Experts of a small language model.
Size: 12 layers, width 384, vocabulary 32000, 94.3M parameters.
Experts: 64 experts in each of 12 layers, 64 PolyReLU neurons an expert, 6 picks a token, a softmax router.
Below are experts of layer 4 (counted from 0) of a mixture-of-experts language model. Rows are named router (the router's row for the expert), up (a neuron's input weights, with its number) and show model dimensions 0-63. Each number is 128 + 32 x the weight over its row's rms, rounded and kept within 0 to 255. Numbers have three digits each.
After each expert's rows: a language model's description of what the expert responds to. This comes from a sample of Wikipedia text that the model never trained on.

# expert 29
router:130078111133096166154117057130148149109064164219145152083145140121168157130098112044087118160147212116105124142131135101118129061173100141192114078139145126124164156106167107142127092138084099
up0:128144061156104137143135163128092098189127137175105102083104134125113110108109070092126130141109157103125068086107110113122093070145112106150128063146141060130127095134143093101114139105174127
up1:133113129101139102178178178141111099070166104125057131173157153102084095146117121142155136161139110129141136079065125119143095091076117095119158091161122165124088135144115123171099041134097089
up2:097141135124145100125117183172104128125108116113141117153116101159071118192115109171158175116160114128143137082129087149173151017085133168135148168136089117066144105155137126128079109147108132
up3:115181145129148197092121132132095113122128186204123171117137146112214142149111130107145133151145191117169084152161126114162148091179088117111070100114075144147145121140140140119111110085133118
up4:083058130168105091124159137104084162126146164141135108148123105043136136142179118160098077131143136162091163164097146151122082118147083174144079115135161167130153115119143090219138112123120116
up5:102106137183157102127151070125128073105105098177090121146132149043082125074086158166118119072111152102121108169109113119075164066106114162140167124117143126096099136134153132151131128126118183
up6:138123167179099144133096136138131181181151141090119077115117116127142146157155070084114154179170068075142137131100144145100151144108147137149059144139113120117094106150084151142108162122137131
up7:126131162107113150139079135174130136058104125058089067156146088129090112172143142217120129113142118123160224192166101133111129103159142111121061179112151138084123131088139130141113159122136039
up8:093088064113159177070189110109141128156145077136153093152165111112126097166144107139143158142155140135141116153138078131155151148159149112154103147117094114160127079140113170163125092146137065
up9:165199100092145154156079153129207152116133129063114165106124119113081076113099083209139126081129146133121255128111129165102123146156114171129128111093163135082119151114110149120152101136122105
up10:134136130092143116118127162071153112180141113152127124111137112095168140090075068135114092142140192125158113161111117120111143193128180095142156089106137100130189172100148121103149085094095123
up11:138174113110138145124118113095119165185159146132141098105070123080202129150148157246117137109094141138162143149126168154131143110160108172209125065139076114113126156174142171093120137063131129
up12:079160097083101104157117179127131142144096052130120143111138118126210135123105128115147079122122147191151109165071174077140085158116140120101126111126118119111128109079176107130172106134098177
up13:144104109099176091139145135154085077134151136085166150145135154138176150138110135111118152106120118066113180110185158135121123148132128099103120074137133129144189107187109126193126089142170100
up14:155111140132120124038137100149099094106108198152167104152135109101117148057123130040141148160136115087164105120122131124119164110085097152165146127106133160107124122024110146109135094150123104
up15:179093123089111101131128083194139129109127121155094109072113163150131134085064140108161046182093152094098189103089078131132123111118136117153186089088110109131113131142131160127137150081107084
up16:110185042126134117159115153114157132135080082129099143141109101123074097063136107139047108067089083105083140109151099108148158062071129152116088104133078096066113092168139125124061104172091111
up17:075176118132093151162073083120138082138065138062080171092090121148100140117127139106169142085099197103121119081131112067094109084154109103107112177056153125064130157121178128133139073122144151
up18:176114091158132116143107094114126119174108112131115084141141110063178133169141109103111122148117113114139089142154108128068151091126152129125131095140097147118172124149111084080092089164112157
up19:164137174160157147116141165142144107152076187071128093154110100112080138126141112050100118126037125089105171109105140066098106094159096128099175160095138103132138099148170166125135083122070104
up20:139122166146099133090109119096143184134142068110170177121183105140088151148096138170128164132111088159162101123115155125116071137165186099127087094118100184064122082180142161124109186127151181
up21:121188123165069175153178097132101098120097185118135188086187083165128134082167085118099117132102118106142145094116137087111140150140084133147144074161157096197127142129193086171159060150131152
up22:123073199146072127083156155048100155085153160152149085124227068122157123131154152106143168122133119058116135150138124128146118070147060149131183112088075154126121121085092088117106154096152118
up23:104065139136160142165152107174142113141123101092175155144136142157197113127109104115099119124107175137095124077087101174135130118119117107147113101158094067146094128149157127086109126096127158
up24:148114094174147154138092144141114200112134170134157157157096143140148161139099142099073130135133111132200077172095140077104098143120092112098095144116154133116115136091128099101117197145066075
up25:149091157071133187086159109130158160143111112144088104183167137123097175109154122126118096081117071217154125168200127086137104090087120029153109142138106138176180151107178143117089083121091141
up26:127137139146153129139162155136121087076099097099120190065125137167147069160206117137110105084132122148196070122198118121154077118184140127164083078108098091128134136165131164195131137166097107
up27:147200119084123142143169172106173149093082090150141199109139115218136113095151114154170100144104136175136147127129217104115125067087113122101130090148190105172186156156169130157177144140100146
up28:117167138112158122154097131123133116168115140212148150087068118130112189155142107175085154118171163120119209090164107090142208076128112156190143095127152143082144155132139137113139122123114127
up29:130130128115076118146133081128098129148164167171145109161059104136148178108130109166149088108153076181102087149078161113171117061127140115132171125170115133117148190170156138147100158142125150
up30:174143111148117118128074161150067177114075154096195132175130095082116132185138102138194151144091165154076170129168132151109109138193133074185104064118137099156104127138114098101157111122146107
up31:100141123169138159144188134099171108121107146158168089157134132109100153135132086064111098110119137150038158110197127113094160105073128141100116122117143105164117102183121083126180156135110152
It responds to: Sentence and section ends. Line breaks after headings or paragraphs, sentence-final periods, closing quotes and parentheses, and year-plus-period tokens like 2018.

# expert 53
router:124111136159112199152134091148167127149150102135138102077152117143165105144056113165116170149168147095099049169190078131025075092179109139118090127118184136126142143112114120135111128138108126
up6:172124091154114165112183129187139170208084163108090123169185117122144128079178069160118119119125071158089085050128138150097156116098152116115132063113103114093145144165106199100074100117109144
up7:137068170156094168137100143137123153132092086134138095119157088102136145180101139185146097109129118151071134144105115185120138156118127098108128101089059123112135151164114164119129052138146094
up8:160109152111066149120134138115156149142151108123043116123121097173140088020174101101155107112175128112087118126105153163118115170166146149134117154148107171153105109171092108107099210111127169
up9:057158199140127160181145159090172148128158052121108131163100104093145112071147142146151132124068131117145164151140153116093112127143081143133110073167176176158199138175192133108136133176074107
up10:155187121127111122148099118072106147130207169109097164104122102133150087157109179221115125071066165112116135129125135141196060109141077146152117165127096144082135186130143102096185110149121172
up11:181117149083161134097180116132061174162103168130094128102109128179114151141121141175086177086147166109065186174184125117148125169107109177131043090110128130145152151147142099178141122107131125
up12:158123153101077100081093062123076119105159181152165108064130132103182112104126134100178093202154102120172115095201119118118044086181164121127159144148096126099129129132145135144164107129090124
up13:121108119132108137112136140084066182143128164118120158149120108119144052093082092108095183144157095122149161127108134152189133079149094142133126108112113165164077051096088123109112130157164117
up14:129118131135190214120109091128120178102121138209087207143097070152113164082086128116149153091122134133169132162164116180130166049169070160129155089102107069156067138107145161134175162129172128
up15:102165108139177113188136137141172114150201154176134116113089184189155056139102128116139139142147060132167095148176162111116096100129108096101093132166163123188154096152157136151172184160111118
up16:136094114096144111164130116153122118089151095154117120118096054105115084101128116130172109070091130150119166131138131133143081136110086131159110146141193110104109112144121188139211121175132164
up17:083141076072157133152114108089159117126201111168167174188164132189101124203160119161178120140165117091135101117134090096112133148124156107120177099116182171146125128152124156164136099137148182
up18:141132131158116141070202131113100108159103088095197057186130127106124119182165098040182095129145062119143142126150142173099131134105132112098107184089207153163139123135144078114078069134113120
up19:137099149163103124118113134160099121138146142087103132095135096111108117098120063092060064109174106109083194136151132137125118144127139081084159137113182093109182167111120102112187139101105075
up20:072137109150109067135117137116143132098157148143165145128171030105146166141133137146138136183176146148103141093124151153082120085110180141067053150086145151136111127116140166141172147024097130
up21:109139143130100090148124103184195074146148097048175105114129145088119160144047071176126101085087139120180125101117127151126087088139145154153106139145154109111161098120093111138161143125135108
up22:213091073110157189130077139149106049104133152063129190148107131130115127087127131072104142139070165124071095149119159115082130149104133166123196094069144093095142149142142129142159121094206080
up23:101148082200150098115103228145138144103118155091084114120089088114132112170058100127100080105079151114081084111112097114131181120112075078118129094112150102127205082122121157128082138070138120
up24:139149125129094155172119099157169142167096057113094115125149158145123073047116138160095119068105141103149123183179134096100172129157143178142149131133144122094116125180112133109083106127085154
up25:100112119156119188142118091123082158190236111136162119112143175120170129051084143159142107147139166150159126049140148065169103127120121125121159127140138130172111125144119077102095140073155139
up26:093151114119145181055140068147168165085130087150166155127063120157140105149150091107117097141226153126090120168135082137109125137142102126123114122106170122138057190072131090120132128093187115
up27:151077105192162150118160085098147126103152091136164121113130100116201136173157126145119089138077106134136076156194086079091126150156097185179127114091160103107123172161123135096191121146087152
up28:136138187147123135118189076135137135113111150095149090195098140123113129097136127129099139103165191134101166198134151213106125120142129102126113059141122121157095166108065129102132123105142161
up29:132066145123129183116164153149159202129075129123182179158080139180066129105167142130114113091143117167128130169137111114163134115115084127151092143169136139137121131116097153073171105129165122
up30:116198185157101091138148177132151165192172125184149126171203122138133156131130156200129186157108174123122127120133132156139180138160152106149131110200118126110124103114102105148090141105131134
up31:169107131161162152159175191117099141156112201116161150166144142110178122105085102124122115151137155059079126116158130074137242098149152125092129110127094083128096135078055124191108166122138074
up32:163122129136156159107128149128095125092079158151182136116133108155118137161127110116102139131140153142109164100146105066126151151048165106164114160172200166103106141149122184086088096088126084
up33:119145180140171152098094111172107140124125117145143141200134066124106147113115155162138129115166149151143119131155110087116132121143095118118061102168105125141132141103199162132078145124135164
up34:146149089120158141130098099150101115106180158129157113126148126099147052139062166093176125101127222160128069101154111133151105161089137194122136101117145100164061164076135066150119101065125168
up35:155065098121095132050159158110134121139139174109107141082146119074172129173137098200129143165112104088125097127128101140104118130226121081133171151084135156083139119127132145110170123106167113
up36:104097146112056150107094154112140130071126181115075092119136060096152081174149136181090144105110136121137164136117138150160130142155073125101144166159093094135111103151104175150119103151130133
up37:108134101096051176136079111128097145146106135116120110131162119169099080184078111107155118110133155074102131182140148083087181115144099111057134112095175105116135146129117109111128095049095066
It responds to: Role-linking prepositions. Prepositions and articles linking a person to a role or affiliation in biographies, such as for, as, by, from, served, appointed.

# expert 16
router:129125144137117159146116110166206152071127170223119147085099131144162136149136109080104119156155170112091089129112131150113080128184089111138129087098153094153128140100106102158089123176128105
up0:095166143153098209112136085158156139088145108174120116120132055174134141185128109088142038137104138106145144165160106144108058121150114152181085150137128110214139102138173118150133126144134097
up1:082139138132128111130161089145093126137126099138154119143070162140093185076156115128110166079150117095160122164115071122079123131126176155153081153110104123145137127140178137106168086151082094
up2:092148100117142110089102180105136181132175170092128075102135104163128144144175132162129164119134185129139138134168071160113073136173128126132032177156190124096134177102078124181088087144149127
up3:105184142129139137090148180116148089118086111179161098187145156144172077115146131176107160047157173114136070136191074099132169201117147134100095134096144056171147169126185118124105118148105123
up4:171104130121097056123152150123181156063108075187095173091082193085168174108166116140114085192090117129119202109088077151178082128144140116140169118152071102095091207154149134136138087103131087
up5:066103109148123160176163174132157121125160103128181074119083144126161124152146161179126150105144111132135109137119087104198137121140146124080059114155134109111118163118101130177092133175142163
up6:141142134133111133176148152138183146143111106067127083136169097167168170133079079178125152154137000133110121115150135100109185163173143132071064113147133128142124165125156150156097130163169090
up7:149079071094144067092150185188142148130110117151116107198074115134094142131160144090144174101072122160180124129071099067190110171099097118121161124077158127060137132138123123094092084131120138
up8:142134146132155140114081133157075177116104134177109107171090196151140155084138126121109142182144129140128132180154145150150129101095122111195118074161145107121138112128145140141168089173092127
up9:131152113119184149112096093090149138147085143189156134059089103166060051104089109101149136124133177078152112173139135171174083046126103184155143060079172103155134104147057084075129115065128099
up10:120082080138126144114207166142124147145144118150128106143119157083115139097135097134101098139108105119107087137118126122130171148167105132093154100143144102164118120100211084181110148110101109
up11:104127094144121088118098137165095073193058183145125165090138170199204134117132137155117112092133128139085164069113107160158089104096133051133032133122158094136114152143066101101126079155088081
up12:104131158093116129146171118121127143106116161143080160111096057124169095141111146103153091167130105147165123094129065157119133145151187078117111167132165141167139134114112184162111176083142111
up13:146195095082165064102118148136056167114069070169143129108124161143153146068161134119063065074073129116095139173092163123116136122181152132182188079133110094179140131118180128138197182123136142
up14:116189177079102191093156128115181098155121131089157175108113066140114166137106142209071162102129084099149155142115138192161183104150135041095185103112111163141155137122111134086107126159095130
up15:147076125106159140112110075150149111152110142144111118117080146069212099151094110132169151134110108162113098142184133096075086147144100133145150099123115142113157164078230098080103096185119180
up16:189121154097161010116177153166109087112161122163162171196113153115142149093092131097064171089127123087145127156123119095133177119115146135195180102131127113101144081150121120106154101164098108
up17:030144126144135166140126155160135104116134052168189131122154125134056134147113130119124098095193136126172175130197075109124180110136154128061140111140133181174180186079184067136122109114132111
up18:116162097131118128132118158175116089117123123113181137163182112084123141141131117059117163133096126056129095106132128106150112121149134174153147163098155160163170102117139149100123121184200114
up19:111099136086121145142187120148141110153072114174138103131152137165147131109098083117107076089066104115153157117131140148122140153117117082154134115130089143137149137082135165167122127105136145
up20:139129076141159165147102151100149126122146116122098130057109080088146130140130078135127035199145098094124116105152144138114059094163165111138085153179123115149148140146088068144167111117105147
up21:121112168159000121112154129156161168106128130109141140066157109108127113132132154145122089116093094139190118161119085142091104160154117115173135083112165143139119109142135107090114127134139157
up22:189065117094149154123131138144110173119172146165138111118149157083101160199119130120182072175166159153142179174131148131146147139139101148104109123176078144109169138120150160171051117127132125
up23:087138143119159105186157221095115152099106108075145152152145074093123082158124150111121204202164120137088127101162136100154163207122115139111112126117035127117161127131140087105136083045160113
up24:064185121084155120109101167104116124134114077065126138095121098080130156137098076063122089147087113103105099130152116143104132095074124115157064094165142077123098132167081056123190156146105126
up25:176105070115118146144147087186134172173096137096079079130119157102142124101099115149117114144051098203108101141136145075138129140039135116152154152133151180157067145109141154126156114121050139
up26:104145173173122133078135100131208138112148127173120166126075087097137120054157150101158120152174102213141149106101106137099140132140118139135085085134136112164107149066178170127202139148142144
up27:172107113148120117071134170130124143112115162132163116144050150104166137152126118130117115114085084074115109085090119133152151103118058108165116133170114120059084169180114113096170115164121165
up28:156096206138104068125161067097146132113081146181163078120124116161144129141120110152145163152103165093108085135087113128137087149093071186122086172075182064128204077179112138109122124069133148
up29:100153143091094182137171066186143135096157128126056110115104079114099175117109078114120106021161126064141090104131092141132132130154096073103111148139147140153197127107134109142124108095119108
up30:159151124165109095133106091161167081205110148080209130108122161037107148123114160121118084145101146087177106144104183136137121045172164137149084153121074115097127141150155182153103113115136192
up31:119102165155102167133093117162139190187157158129152107078148126155138087118128115077145114099056144101069111088169060142146112182129171082157158068104103134144119125065097073134134095139174088
It responds to: Label colons, terminators. Colons after infobox labels, plus sentence-final periods, line breaks and table pipes, such as Captain:, ISSN:, Established:.

# expert 10
router:079114205130099133129195104142190146098122124213066067114103139175163183158087159079123136162151119136117115163183081120124079124156073146147090098164152155116125155126152087137138071150079099
up0:134089135137127133116115121157134102091122140104141086105089109165184165163138129133096149134100121145121104142086143108137106158156093128172147147143107092124201152093136153149100032120105087
up1:081087183185164131118119118132141145184057146228130107082051091182168083144107110111172122172141077097102092108132184082189169169102120082095116151088133162159118131208188127136176133102145086
up2:144125102162078144134101140155140132098170155136123126163137069126167115132118097096145136081129122096114138085146098129129069076119136151102096134098099126114090176024148085038102125138119114
up3:123154130124181158155175166161143101153076112109179154201103119149164109158064121138102153132138154118150125100124147122134171177128067118129102138137125131133146139131106118182166105060090147
up4:136144118154186153121166170152123100128110169151114229117176191091132157137114139124022126156111133158095166164146173151139139107175093151166124054140136162106129149094139095142093102142171127
up5:106138144134147107136137060166097163127114131162145193138114196128093126098165122118137200150185158102204149142216167138068118143073106181139118125043078111109095151143149135119104156148098172
up6:179125199171093053129166142140126044144110074098090160095154077111125176101132108130081094141106044151167099151139114125122116148130151155142143127081148101176149138141152127085103098170100099
up7:102149126124170137140170117178108152125096137103120119161135135120127134165119142112131145130108055122167128148158074152110146176129130113142200157093081168166071122110117151143102146122147059
up8:148088134200140078085116203180076117033128133145114127093118198147111116104181101104108126192127113133120125195131157129143107192120121084059137158166093137112163083111113074195123179140079211
up9:094118168112114141096186099093105100124143119058103137169137105165124176094110152107113164153123161107113154131094198101104157102134156182105139135137046114101090116111125111078119127147122134
up10:047070129116103099160165083112177087095120089131149123112121161128099133159095097132172129143109094102127181123182137175128151133148143128141122154128166168209118172157163076168114088089117096
up11:118102086117082160096176136153109102128102116074118138138128153167166137087165099143088171136171096086103147148144179135149121164137143143185126115113106147120171125114155147159126102131131171
up12:095112158106126170083150187117166160066163148116100123132121094206140153199118181047112137109098137141157129116175118147145093146094088091107114088163173141111162155111161177109106106123067161
up13:123103138075187091128087132052196119108152090143114118085108088148164134113079104081130121063189121132147129124129097114156137128190093137156118156201136064084074140098171143144117065188117135
up14:087125168091146143060145144182136111060150091130066106147098188143127121123051160098136171082175153132127118121119175119092120126138088163145158160192140150128190093116138165119110114116198149
up15:121072160076124095164119121127148141077115091178110118059141173142176132109046144193136106179088145128124126099116118106085109135140143090149113142174140164172150051136169109180117091089130130
up16:160189124169114148144155143162113151077173145161150129174093153128095125216147168138144139138097161101088119114155144102130110136121084171150101160157148101117138154141122176108138110087118107
up17:088121132160140034135202145124123103087142125131184111103153097148129146177168152136155151135129118121096139133172131202127116149153092104103169131090120154098131159140158068175145084087103091
up18:089148095147169104103130205135124085110138159080181117200161140117082156149132144085111162100107076139137091122107149084110106148067145126109219140146139088106145093112121102131123108134125223
up19:085187159118127139139081159125174135120171097164183199090143100141123115114147141074173149110093105160201154145198119117074156157134175121126124155109163093142167129095184113118131155158139140
up20:145148117128164165178128129091206081126126183071142164060098092083154141144106154121138066154122144159163168122124124137071085117167109164115108086094147130107169116128127121077141091079117162
up21:142121132134126163100152090102105197142104163080095091154152154121153154073186124117134137192140122100189074158130113155119123126128126092082109094163146148164150155109124026158081078152154143
up22:110113146172159137095123140132153130087131107137086100158148095111088102051148121107109145108120076121134104171192119117191120095170080057087150152103115123092197157109179112072122081127162085
up23:132155182121137130097179171168152104067173083134119173129113124109102099148136178088199083121115126115122122129082139123156153160132134101103115173144184166102157189119118060160096132078064168
up24:085123143139142103127095129122139094089116109144128148067163151130132153093124110128081127067033131135099120103144151160161068093156204178094130147121087105088066121130147093082125093145143140
up25:127097151108110132154102204165117201125101121123114119135108154113096161156127118112146146074216135135158140146132136172103108162089064109090176099177073135151128113112159138104109132113149101
up26:110148102164151137130132096095114098149066145114141145131115128109115120156161119084057171133137121120160064128123127114122128107116151105114128149152083117199141120119123183110124068125202112
up27:067177111166107086148146104069178112166099083206168144073132181094134174107072099182123112134118142103123138130138133109153136086132124145071160109099166113066139154157125089164159135176064157
up28:112139163080120124129164200072170192056133104183194164112117140128136185163111145135124143151092127118127174127108197064122141120043069165121108144157113131100207170119198123170132154098117142
up29:095123152077076137144125099124132136105061131163104096087124184146060205122114153103144107076138121155132161196122078143121071160173146175155099104119142129184161075170105076101075159193087055
up30:108121173127098116170117077144151092153157041179185092096169135187093125166117133152112158147116125140049098101140106133190167115134155119107072088137133126120078160156106115146137154127048086
up31:122104113118127187105170089093150184140096112156102225096149095128073114107067152105182105079149143134110144144164097170127109110167068134058099124136163152126112177128148121154121138104111091
It responds to: Opening parentheses. Opening parentheses and brackets, often fused with a digit, starting asides, dates, ages or measurements, such as (age 27), (1.68 m), (790–835).

# expert 26
router:114125193110072165125137097157200096139080166140145126124071119151166180138080156160097133141126167083108098124151122091120099094194123125120142122108148110140152136066116135139108099159129147
up6:168084191126099175115197108136155140181181173119101094190131107181122179125161157124147101150121123171122147137132160169151175159126144073159159139139101150140140079148101132062087108062123088
up7:138085084122076106134126084167088095114098156096128162107110118163146117128076134102115169115154161107165163087094088095118162092108178102192131151124153128115159152106052099158150101047114179
up8:118114128097111070163150137127104142139084164124111114147142165099142137134173183125125114129118202066118173162143065127152065149203106115085167115118091215140130069079129096093128071111127134
up9:109117133136093061126171115155121116140181144034130143115150162084102031138132134098121160191120132133132106106157131107099111111152135112139124091121076092064111101148147149084119142143160086
up10:099091077105206093178140153121118135129153152167111093153147178112134096137070130174094118123156137093140085116115158131201123148141110196086131102149172080114097146126171091161119155106113156
up11:123095162106170125081042165182095163085134081151167091147181116092118101077199120114120131083203145162126135115140103200106071199087181140173096146127155111165154103155094126102107128092108134
up12:138091077113123083138076145100097178104131156147117129135126137066110068087144129110104103142124153129128123133159097093138136100133088159134130135111140100175087102172132124135170109110109137
up13:093114095077121156127098170156126129152109061149076096161093090145130154122130111138119122095139126090150167143217172066077115106169109167141119124156088092099089147107147174132093180118131107
up14:121135200141129162093087127111100059143127098105157113144133116156136100090104134135064124183068092129127172146102069118120100106098180120218115107131146123145110084120101121056114172147097108
up15:121161120128114110180157128157189104113167146154113061082177155104130110088103144171092091159098094088112168093154076135122154100141107094080187120092114122076150117110158111149185143089123128
up16:177144112169147140043167161097121097089134095126073092145119145157144105100139089121043121122153120092135119139077099108116191175088156152148143153142104106076150107115179104150140141146103069
up17:027146090151159120115161133182171106115140134142119186136137145134117133203145104126125168140055107111179152162108167128157160092175157126123129112110103157156170158118109149178154136120113092
up18:078132058158097119122170098142137114132135119154192089117115140153140159168183121084193113138065089086167142148145163150141179161110083077095155094162093129165096111161119117092126074096134163
up19:098133150133089108109141147128134117126148151105121174142121142143148157131137134094045096214116151184123142151131130093144126135139123090191162150119105152111149120050092114091176148118115139
up20:110121151158098147170105144147060189115084118144152119100129052146147157113122141087132067138101158195130116077138110111064102131163141165081081166158125118089152101083169150146147091122141144
up21:148121138098116086154131165119131121133073082152057162074139117169163166072159139172093130166119174103123139139069160126122095177145144117122140147140156110146109122144079088149211115160129064
up22:066099155125133098123143164127115153099160139131102157123158104110115165160114145103120184099071130153150159069127103143140121157098081115138130123098141162064165131111100171172142119132145121
up23:118154121100193137127130058137143104155077090145120147151159121148175227138100116179145120068093101105141064076117109103106158127158129117105118075054168117075115164100138142082042101137145097
up24:137128068088149075159043130130150126090092107097115194097126109153193114134114124127156061117145154114108064145096135080081128072152158133128128128112182109091196165088143076147153127177150178
up25:160120141142087124134166124096128152138112141138163148191138141133161209056129101049146148183122131174137133156110145133127093080079083162132145073119153121146195175106175111129174151133104110
up26:148093155110144154130086156140094173142122153185131131175183105119142065089172113124163196136176075151123087125205110151180188162126126123164104122084155160117102222118135096098157107102142104
up27:185072162172105120133099123113165189171165173054162149068177109152150087141077046123094137132134132073116127090152135113194122139121144118125127123102173107118102096164090123174128182031097120
up28:146100145151123073115140119147130089098077135149113150164126137129151159161116113166123209161115047141067167141126169107094098114124053117137175108121123154136133111184186190098068158128143105
up29:080187104145143162144139132183195135126110173167141128136096133163088136102115162166073147101155087132162138168118134107194094085131135136182142114106160103139113076113122124095115182078131125
up30:110150128107141047108103095164149156144123047168145108162134145055126112169096161139134152039094114132151079125117124143149149108178160155131158086139157121177121166144155121173081132150179114
up31:092157109134116137093097155100148120117115162102145123115140079187111088133179122072158046143160122097118101054155106166083082098097118137103133112133162148128190159104182145150103102077150149
up32:102083131145111103148100122124164098142151081121134152106101160141149051122084123098205203111122151141153183096130165123132131124130204116119113203135176108092145067185176185116108086181134057
up33:156086101123087140194171114086179110148081118094148127105146100100171171131120128174121176156151133128110069089128083149141076139149108166160136157121096151148182065099147108171162092159092093
up34:155142199145101138161102115141089133113177161137120110148122144147129155113061127153104130089162172111116106103138128128118082093148122085129153090178149108134110175099194135125165158130165136
up35:117163102141140088083159132112182111163149134157165145140117183156100130179062142145114119141169082171110103092051152136109159086123135096122136157084153151091082121218126142152090129093111138
up36:096115238204112205088135141088108111122184157113184131192163093144126106127167147099157151175131135137085117128119137138133151090123050128167119143141109100149105128132055068031118101152155108
up37:082112118119103124093142142091145162098144095135149105125119143096089172121100150182079170084151156126130185151160165160071104112133143096118145127143199132108131184125152131084083164115094111
It responds to: Commas after names. Commas closing names, places or numbers (Emilia-Romagna, Italy; Leko, Erceg), plus endings inside long foreign or taxonomic names.

# expert 39
router:139143130112098191177147071116179104130100197146116067099084164145154150165099163092087158169127158161114109134129102122060130067168112153143119043121110142156148155087130109123113095137088127
up6:125141093138136104166179126135127167131149122110067076128100150109157129125164104151097112109108121164130144161157175170133152109099123144178118106112176145114125169112133205176148069127093120
up7:131128131160145129121166119107096043153093046134109146140078117138103095188137126156171113211150123156133142095067139095097137072124125110142135069145110161154097173070087126173157146095168094
up8:155125087108116154191164126164153074147180099112062106130131082154172159113131108122104103173136155131155116109109052092062130104094098079101057101185110124121086169108154105119106083124087112
up9:140158152121127112141143107161128093153179158150135055156123177138096061180162163138113105106123183161131148191091156150068084110130112136100103081138098135090091131101111068067098170093094151
up10:145118100069124110147173117123104088205084133096078128167178212126131109105163112217067150072132143137132131186090138151152155118159132107137114083150113126163073099172122121129120087137123125
up11:113159109099163141120132170116134177141092148163113098157102105168145101092114158156140197129115117127110104160146172077128118154100128136126115142161146111156101135103168087122103068099101005
up12:141128125140143116158183119086088101101086131128163102127107098124152134127139099142113130145169170162133125117168114099078108108189175159132147142126209120148125167123176108147115135097136134
up13:130128138177149116087129118086142092107117104139177145150138134135103162106159111078162140147123070161114128189159173166109087144168150137138114154098166116106137166128082201137132136147138145
up14:116147201158150152099128124115133064172138137128176161144126125124137119132126112109072103159093120155189129107103103090112195108056134139236113113164155111161126088117074096148139133167117145
up15:160102138137157081118153060152087107053163128151120061139143128098172129158110099156117105117120121127136082076094123101083123138145104155154143085151080108120146163067169075076113142105141186
up16:176135151122155139123135098126189112133195094147107157088117127111173108122154144132120116114139156116079118126092124134155140063146141194141108144143096162061119157164146157136134111014128100
up17:059155084119081115088141135131129117128164112089115125169113072100136108136169150116105121161133140096092104167154191062138067121162130104099151139086109205178150180142124120137124053095102095
up18:066124109131184130054093121099127126116110116149164074145108096121092116149174134106243195128124098118153104157120166163176140122219162135091193169174096146108167141103101083082126121096085103
up19:124153149139130173091120104142138110082135152136197140042140215173152170094135182054085156163044184122131186096117087146086110141152097108096160124087079133123084149087158105095116102071184083
up20:191148121130116149171106095068160120124147149104098134070117156114130155053099108086136141150087140135104118120143126178079146078155127136124123132131159144137192128073133169090193097101084072
up21:151101080115083188213119141131153152163113201123053139114049108143122138087164176164081091143152126077115095141137118143094164168096169153141109089134096125164048171147142175148124215118162125
up22:144151111097096133166127187048127093137156115151154121131112145096124171124180151121226086166076152121072127098133128101109192139151100136087111185102183134122125161117107116168162116162123129
up23:096104108115162124132152127126103155132121112125152096181111161122134136093096128164110200147127163132112167129127164122155100101054162078154109097147133075171086127098191119089044099122179100
up24:138106091096138128148064153047133139068076131077113105149119147145117145101124139035136203165117101112169050127145163151101160100122145158169143124089140164088118132117133142097072117153131132
up25:143145183146133201165128151157134171128162131085117110157158181119118071142129092128127137118163155140083107135180067094131108152084156173113122151165152183154121143188146157122125154123098110
up26:095171062144119091132113079160169141117099079139117138067138119176113103142111138142128175087178102141187068145127130132148132073095154129152133144044101166145120160131108130165135115092111121
up27:149173089109140101105159115121203134171123094143054181092137108131100169122109125160093110131076136151157150153124156032084081113160102135117135116128138093130167125145067120123166158138130088
up28:118099115157141072157150130114096157131118117085102142120141102086112081123138114164181131095186135173095117139133156152127148105097184128160112110069103131139124166172092153176136111083095155
up29:066118158154140190141150167124137065128123131126137142147122106135146153087051093131047097120119068173136129124125062069125090092176144168145203095115145131130189096101105133094175136128144135
up30:080174106120115105120123179110137180093134099154110162117120136145153129132117141177120105100088156103092133090100168152139096132199181095151156092192164101145144099074193131136108147112137151
up31:166125108122084125102204144149114110125103113117108141114141174108066176118055101137159073162126130153114156124135087170148160120125129156155141116108114122116132083159101140171148151129125116
up32:163056135143070155156216196122075077132188091121152120128089172095107144111124090181093163116089136167108137092125113091124213176115176090161093127155139113131122165111147124128146098137152122
up33:210128147112076165131119126151104108098141125081108127124133111158156142113051059111139113116163138152148136164164084083154118127115135141124145132114119147062159116113193072118163090136083147
up34:089132107160118145162126141123093072050158133141128150127114118121123157128116073111078128173115128136170076108166110145116153125122170149152102125163149100141132140078125131136190134087147152
up35:178108139110167114143109131187151094149154151129115097169144192095145176145149101138034187074126095141130083131152139068128111095150086162181140103131064134184102185107180129124061130116166114
up36:138127129113155121147160150135177177090107179169177191073115131097097163125155104111080092188096135147155149130142141120144121155131128171155093076172098114145130205131164146123151160112110116
up37:113146117101110141122092114085095133085128074129126153100158175093118173139095077157066066171147116113082149120135186109085105147170134124086154104078146162093209155125146117153164130110123156
It responds to: Media nouns before commas. Commas, closing parentheses and quotes after nouns like album, song, band, film, as in "debut single," before a title.